{
  "n_layer": 11,
  "n_experts": 16,
  "router_z_loss": 0.0001,
  "init_std_router": 0.0115,
  "lr_router": 0.00181,
  "tie_embeddings": false,
  "lr": 0.00389,
  "weight_decay": 0.088,
  "final_lr_fraction": 0.0,
  "dataset": "wikipedia_en"
}
Below are experts of layer 8 (counted from 0) of a mixture-of-experts language model. Rows are named router (the router's row for the expert), gate (a neuron's input weights, with its number), up (a neuron's input weights, with its number) and show model dimensions 0-255. Each number is 128 + 24 x the weight over its row's rms, rounded and kept within 0 to 255. Numbers have three digits each.
Before each expert's rows: a language model's description of what the expert responds to. This comes from a sample of Wikipedia text that the model never trained on.

# expert 3
It responds to: Commas, periods, colons, semicolons and closing brackets ending phrases, often before a line break or new sentence: "said,", "Infraorder:", ")."
router:144111131115074108157118107156167135129120150123134143173138117140126124154111122098109135120143161071118151122098110126131095124111119149119169092168149116141130104120115184101112156156097124156119144098093138163081096143131115122095152079117115136139105072150169096118131131107105117121171142098097116097141139118118156085127117142134102139162095107162122139118140095091161100202139127123119137093125124130117162144107166109168134100130103143099110108133115148128137147153120136132142086104145111122098151120132112133134133162118134136142118133154116140174082137130117119143121096156158133100126150133169092116136119136141147097159118093138150089150121166172128127105140121125161089154102145123136149112102075054094093164147142115123158125095130153122110154078151161
gate0:146155176126102138126135121111153166156155157137089115075148099149113154159072135141098151137123129157146116141134115112127118115103118153138126162152134095132131125146142172117111104140097125144088153152136080108130127137125137094138113167148097097130069116113161105174135104129131098159163126154114153137137156120131177168131136118116135096142111116159096114144155151130147114129160120164182136118118118114098108169120133115140123091125118108157152157147141124121143101095147101101137118101136117120135152158143086144153143114114078130128149160136081121138155108087136128122154094135134128132139135162157112118112153105114131102155103129140072147100084149125125118161127094136132082175116132109134111050096138150142127158087148181148137170124152099169138162166096134
up0:107145129123089101136130126128152113140152119131134126129113111119123144164132096115142123141085139118101163110088088156129152106109121132080107102129124159148162132129133158115160159102141095154156139130120120135170145123096087135104144151148113097132113142116085099168113102102114133092130080154124120107154107105126172081128135142119162154101118113126127140138134120142150138130113134092129104166118170105172119180147086118088117131144121138149126141129113116107118074146066094100189100102126097115114153096159142101158158133133155112138109117102124143073086093156095114128098127103110134129124129103190087153119113150114104130132118091158098102138104155121152112118104114151177123141146159164126124108141127185113155155143145098122126127120106096141170143057112126

# expert 14
It responds to: Leading digit 1 or 2 starting years and numbers in dates and tables, as in 1986, 2012, 41.
router:142155146127107108135132138162139142188144145126127104150103097114095153149115118115166121132137181104155166147087103086136124153079144089122092093116140147131169129114113155103140144098122116160119119148146109097115103120111146121060161106106121077150130105126118139081110159100073112155140136101125132129128126133144144099110154110147145154137153125156127140112146122093114103151125127154124123114108116148127123132132138139143147148172134081133148115137126169124129137184068160155121113113113118122125163146124110139167155162065126157113138107141096153162128142129118094139124104147115126106124161138122097159137103148068146156094132078110190134156135102155099172112176116131179115174101137110114133105126139127120106161137130149128122113084150134109086129121115100
gate0:157146145141128129134148140131092155122125117189113132119133125126141122166125099127111138145136109080130162102144179143132097132150144115095111105093140108091137100137098123084161095095114105147085120095089143085136168144119138136097141119107136129126118152152124086115123097139115106117108159159125134108156161178148180156142152137173072155099137098126129112122113102132134130130147107107090165138128114145148100148117103145147089136179092135149098137148109077121143164153138101159109172139128153125119160129142129084110134141112145166131131086095150124137149122120129147123134126121133128095117101189148074109109111142086148103114181178093125082093138123129155160101115125115149130150080127169152110142108121099131130113107167147126132104140137115132067100127118115
up0:160117097144109120141147125158127123140089165116128092169144126153142176170120119167092098135122079154127086146120132123125101124125117150147143140086070121098111094116118106128142100086140101154115124145130125125151157112133146141114102128139160088122132100105154174170142142117148153088163156114075126129124117119138167167127120131090158136144137117164124075112121104132096128128128139121135102119174092184096098112121122133124138125117108182099108119117112110094154120193145135130094158073141129142100103148115115105125196175154096150139131094108168108169098144156137116137109116139133140149100155123137131115115134122173117157078109122109130133109123161134143138113143107100147139127162162103148120164143152177109117173125155098112116136139141126159144100109135127

# expert 5
It responds to: Given names and fragments of Asian and other foreign names in lists and tables, such as Robert, Yu-ki, Ji-ang, Zhang.
router:108137179079069125144125142144118129142128098150113120114163145097112159134109077138137104127156155101112136121126129107110122100124147129132090133145137164145158086120087128116135140087100139157124126150108099135141140071131086130121166083123127148134085083155120088122133122083115105133140160135143104142149130147150130127133130132135125144156136113145127150129153122113145100167120149183108142132089116173091160107112137153110147134120148098106136154130131115144128128156126134088121082104137117115128147114112119123134112164112122132114108142123115150138126111157132105168088127155109144136127155144150149155168062184125154119106132058121231101122142126136143161075131109139156112113140163110139153108111082066095111115126117131126151114146141103117107103126146091
gate0:066131133144125120105129131109140128110101085104160114128138132177094114128133125104112114124155081113115109097101126095127139083108098125136101142153099131124157111123083170113148137147117110112098115178118118134144111097117087133130135154146108110134100149122135116175131123108119165146113125141124116150093142126099110134109104162125131129178155117121158143080126095099152104119068088141104144115136115122160096114078158106094140164136129107140154145097106128126133136151166096141174079129110125113112125144106128180126148137101120136117124116097155125130151119144106104190119164138122128112176101093110114108161131144089170154153151109117168160133167137102098157125107132130089108122117117098101121156173100086171159089141133154114103147136140094109085094099125093
up0:146145139103143111092103098158143115103125148106165083150131167125129097165094131169115107142134137087137156132152131074122100151117125114096123151110100110123059123119153131107132146120185128129161119120118127153136150133100156105103136113114159141115131138119144115127141124141122144125169150139158152118126102103119114115139107089110139134129133144155131132132131162140136177136105141101123093165168122137145134100100154135141065162093099121129100140140119124139139076145140178158119109102158121132167128117136092102155143149134166102152135168158102149141139093149153103148120121176140105161124159163149140144149180110118141104135131110102130145110109102114143141182076125104116098117143124127109128109145167159126144175060122101154146089105113040137139149122116136

# expert 13
It responds to: Common nouns and noun-forming endings in descriptive and demographic text, such as area, population, composition, -ation, -ity, rainf-all.
router:109137145087142117126109151151147147139120105167128146153148124095115134135102133083153149094168157107159163126115101092128115124162139108141101141119147116140133089120138136089129164139096135140129153165151112117112126133120082159099140138084109115104118093156121108097154160140112136152166180147143105098111113144143132099130119132125124121167160115135100121125127142124132101164127132164094129091123100168052132131127134074136104128148128094128138094114112152148123163142144108138126124130097097150102093125143109127195111194123109120115087133129106131114141138133140095124117130152106137139091166140172114165146062175101159109096131141134159141156127111155111137130128102128144109153083158117070161075104118099064094172102137141117141111115117129116134112132121113
gate0:130134107130108092116133110151097149132121082145101132131078132133142122111120134149099119123134130135138106101129097111097114118139130147140126122085134121142151137109115106121150141142110121109141177125085146134132116159111093107123119122138122119093141180170101144094160119095104119100131085144137119131112165105111096073080037147135115128163096135153121111141099148086146125108136143155152111135112116137130142088148178112147185133159157145177123127126153114062127064119135136159131157125120125109138152128144166088124141057125138134126150167169173128138123187105097114141135113100116131094125140172149130131101143154157145126120154150144147144151146071102164108122129118110124116162100092150113123115139137097138161134114134161082120117111095124109133125124111167
up0:124123135168153139071091131105136142123148142126104101115157096108162102135204135114078134132104100152163127081132135103111117127150142165153131101159115107110110118121122127126119129105141135112116146111138083144149146128133125078118103125129137132132139115167116142144114133108146115128126125156093120120137160134075167171145108124108097144151143114175101089114074153187125102135163123112186106136069126127158127109157106135110129149154110099042108124100093133170115150106145117138115157078083141126124084143111142148142119122118113131136128133103131159137152114123162126116103129175142113144086120091156108086119122097126109124123121159120174107105148158107124139143168095108112127123110129132127167110172131174115130134157157141160109148112138171122095136132114150

# expert 2
It responds to: Digit 0 and 9 after another digit in years and times (2020, 07:56), plus "re" word starts and film/award words.
router:159096136117101133125140127159118154144122090160144141155165157092115141111108118148145128107153170103138186072086120095117133107111148088146155118143145137134110121143128144107126166090132126137087098136171076121123086086102146138102148099097118104134129132149099124109141154119116135116145177156078126104129135151082178127127154151129139120141153115136123129108131158123153127136132154099128159118100083143121122112110146089109138121169141122142114156139121140151109113133109099146141103131124120113096117127120101139183115206098117172127130167141172139138126118147126090154146122116072129116103134137135156126160051187132133134134132110146157097132125097132113172092165137157147105119090137144103127100104135121098102142134129175133139115089130107109112098133132078
gate0:130083107115171106114148153134106122101108172135167150127188101109145109134110132131107155102139138146141112138111175125081106106064100169126138114102156153161119129133125134127129181149154122137154150124151119148167102109131108096105167125115074099144096131153086139123131123122159164149153143159123141136135160111101177190117102142116121127130173148144093189114128151114126133101113107126142131086133101153106115116082127082103114176117149127128150115161154087078138112135100138123145111119143112163110139139129130122156097109154122133079127105139141099156138091113115138163144126127122094126115183157108144155088146162144115155137089093138159094140129130136140139113139148171126101123113128147092146133078129130100156102161114136160152137098139109133159125128133117
up0:093103116122087164127083145128137139145165099104039134094075121096123139096129129064136111155112126128087136124122106117137135149146136116125095136114120129077135128136133138158134109113098110151144149131124161148112125127120101110134152140128161143128150148123124154128098104102114142134125141081174107104113111151186084135133174127075135125099125170123162120118175130155105122146172104095109140080142140129145134109135147142113119088121112144104115130136115153124144151125182186105118151131154128108159141131138108143142110085076136139172117168126114126131136169126139125121111138159166147105150143125144076071149119097089127147136105121097119166109160087143157084114141141093130164135127130096154129128176106131174133118150129110151169147145140132123145131128122108

# expert 15
It responds to: Main verbs and auxiliaries following a subject or to, in narrative prose, such as was, been, became, took, gets, sent.
router:091085148105111092137129129150126105153105152128110140144159144126132147140111133127110127165157138147142167096083119108112118114121128099111107137111124124118156101095135145110113135123120114149141156152119138149094146114107090132124177116101087120130139094151104109133143154115080162108157142114093095095136147155157170115118111168180163110156107114129138136073139146152161130142104158140114158109103089149099133138146135147137133177144140106134140135156127159153052151134124101151107122115136085079099091087127120095167150125098104144138109135179137137167102166144095121151121115139139141097117159131157124137132096153091147169119132108117177111174128126125102116120163123103143123127121117106115156086096110118119118137096089128126147095104139141076115146048146119
gate0:120100120101101127164094124152130165130092112132109096170159142143160092146135120178166164105094110103120132145072135151112143094121138124155125139114089106157147163110141132073150106083162154091112072102122108152155163138092103146112119074142122135145118152130134169102172088099131132113128200117136128088112127140156136105143107136118143169147144116124138115157101130129141145081169108125150099120135132145114105145106109108139127117104147137099120127113136124088163134132101104149144130126138161109095152125113134132132138178148128102096151112144134094115077106143156134131141123118115177126150159135140087121116122090158168110126161118139118153130093102098116114084142144118103078129159092150138116119163143107140113106098129126114123128113158074127106095114135078
up0:144159152118157090099144130106110142147121111143116123149137093121138109152124080144156120107136119159128126124116149155092162118133153135120158154137142101186112162125121100103152101093164119129098086097089093154146150119117109108124161085126147113148144135133138127142127083128127149123144151153091184165087134153124145106119112087083121101113156138150175169172169125127112116114143133118111071203147140146162149137136117144105130117141104113148155068144122084112135157130134123143125149100160175102150135112111117132094143157100173126124152089118135122140148106174141100148097093139126157132121159125114121101136161080179060131161158129120107127095129132144140145148140113150096135156130161107132123095128141112127126096119129141139111117137125084164099111126160132

# expert 7
It responds to: Inner syllable pieces of proper nouns, mostly places and surnames, such as Le-in-ster, Ci-n-cinnati, Bu-en-os Aires, Sanhed-rin.
router:133119122117082119138135131147145108149119094158113165133130101156061122117112148127138140111152164133145134102084135127112088128164123112104134117134133184134109086166119147107144115125102137186142137168122138115119142109098107159121135127140137134158157145113104098157157132133117166165146154117128140118144140152140113099146114131153132141146110107152095149097172092119126128147134112129105135117107150128120153150149173150188099159180102123111147161123102158153121146184143134121122112110127113135133136110131100137154195154141085116146098136120121127109108070146112110107116100130105095130102124154150139137131097104053148101108119107143150135167087111137109203113121108126156140152112145105139140092128112121129134161107153153138115077169181102070126115106126106
gate0:142188126091138160074125141109156147098146125134114122146144136123125099138114105143081170165119155119110131178104119153149117156123127118125153131127090132142109108079141159120095170116124126124137104115074075133127150142148120132110090111164079164132109130129106112165115113167153131139169153129111138089107138112101131141136096140134097112137150112108126097138135162127140097096167138122102108090094142125089100116104123138132103111146094101103113115146127115154119110137130092099138115127163103112150137136147166146100119109134118180123158143091131128109098148130099124117150113105134155165146132091196140125112138107131120162135169155132126133081116157143147153129101168131088118155169112103090134123153129118116066144075144137094066126163145143090092101118123118
up0:146112070098184121146145096142121134103100097131127135124139106093129136130169142166162138166117130115157146121129166087172131156136082143137135106137144104125184148068134127138141103077125134129140115114116142131100121141064136167121106117131147112172114146123155123159132061144121140121119156139139106117104160129124188118134134150096112092124083140113066101152132164108139132114104099112138112153128146139109115180111152157124141141160128133114113122151150139145124115107155156180124138107156115146144165134107087123120151107135102105105123101100101109148103166112125146135091141155157121157136140135144124118117164146141103089070105143137114124075080127151123140159127149118140125147162149114112144078113133128142116143074146157133157077131114114087112134122142127

# expert 12
It responds to: Capital letters and abbreviations in sports tables and names, such as team codes CHI, NCAA, FC, USA, N/S compass letters.
router:125128125067131119129132172124126111216128091127166108129143093125088125125134153114171089090150129124134130142094121067146109106156120082146081153133138111152091099104170177126149140151138139129173133150145103134130101119131105137129142133135132120132126105161139100100150112108116107133156171135079114098137164086143129074135088137115122154149139105108121133133145102133132093163132131140101140119093111127135138164138142091152141136146122115091122111135085188157131165133102114106128131113116127099056128101116120102157143142073125139144151116109140119132075137109136104152115120151117144123159128106148128119136090113093105136083123134157180092118132101132139144121131105153135095126081154104088151082119139122121129145129131144130119135093101141091094123080122138
gate0:120091144144145124157128164131148150117122129129113141131146110143136162127130112125098124095148133129122110132102138131077069107162168132121154142118148135159146135121094130188138105155136134124130100137095105169135132151164120117128118170169088097107137134119108098137117128145118153150139181127070115138169126124107132088105116145097160128151123111111134099149142150139103134162136121158109080138128145118089104118140144139126137122119140141084122106141117113089079131120179135098157143111127137129113125131106073144128141126165123074102134148110145104129103152110108152118117149132154159110093126142110148116125140135143096104101096129118128123201090120039134165108116111119134202108111137130116105164112125119145169148136098157116139187099124112094130165090081153
up0:135139152169154115126143141095146154080139147145154106148137123126094136089144176138098126133127125085149150110131115096118131112127114156145134111096060118100184119152123146110108072112162148138110143144120182141135109175151140091102165080140054101085128144146137136142117111089111125105114072114095116124127126115103118132108149126089074146119151123152164159123129113134129126189165127110156156118133126127139096124116143091135148131101126154127131095115126155160099113132144145116160138101150125095107142079152102152123123094105106126120109128063136110154124158104118164151133074116100160105110109182159124122162128153126127156153091172119135122152117139142136121115134106138168117158136109164146147117088145102118112113117148106111140150093107121142121143113138105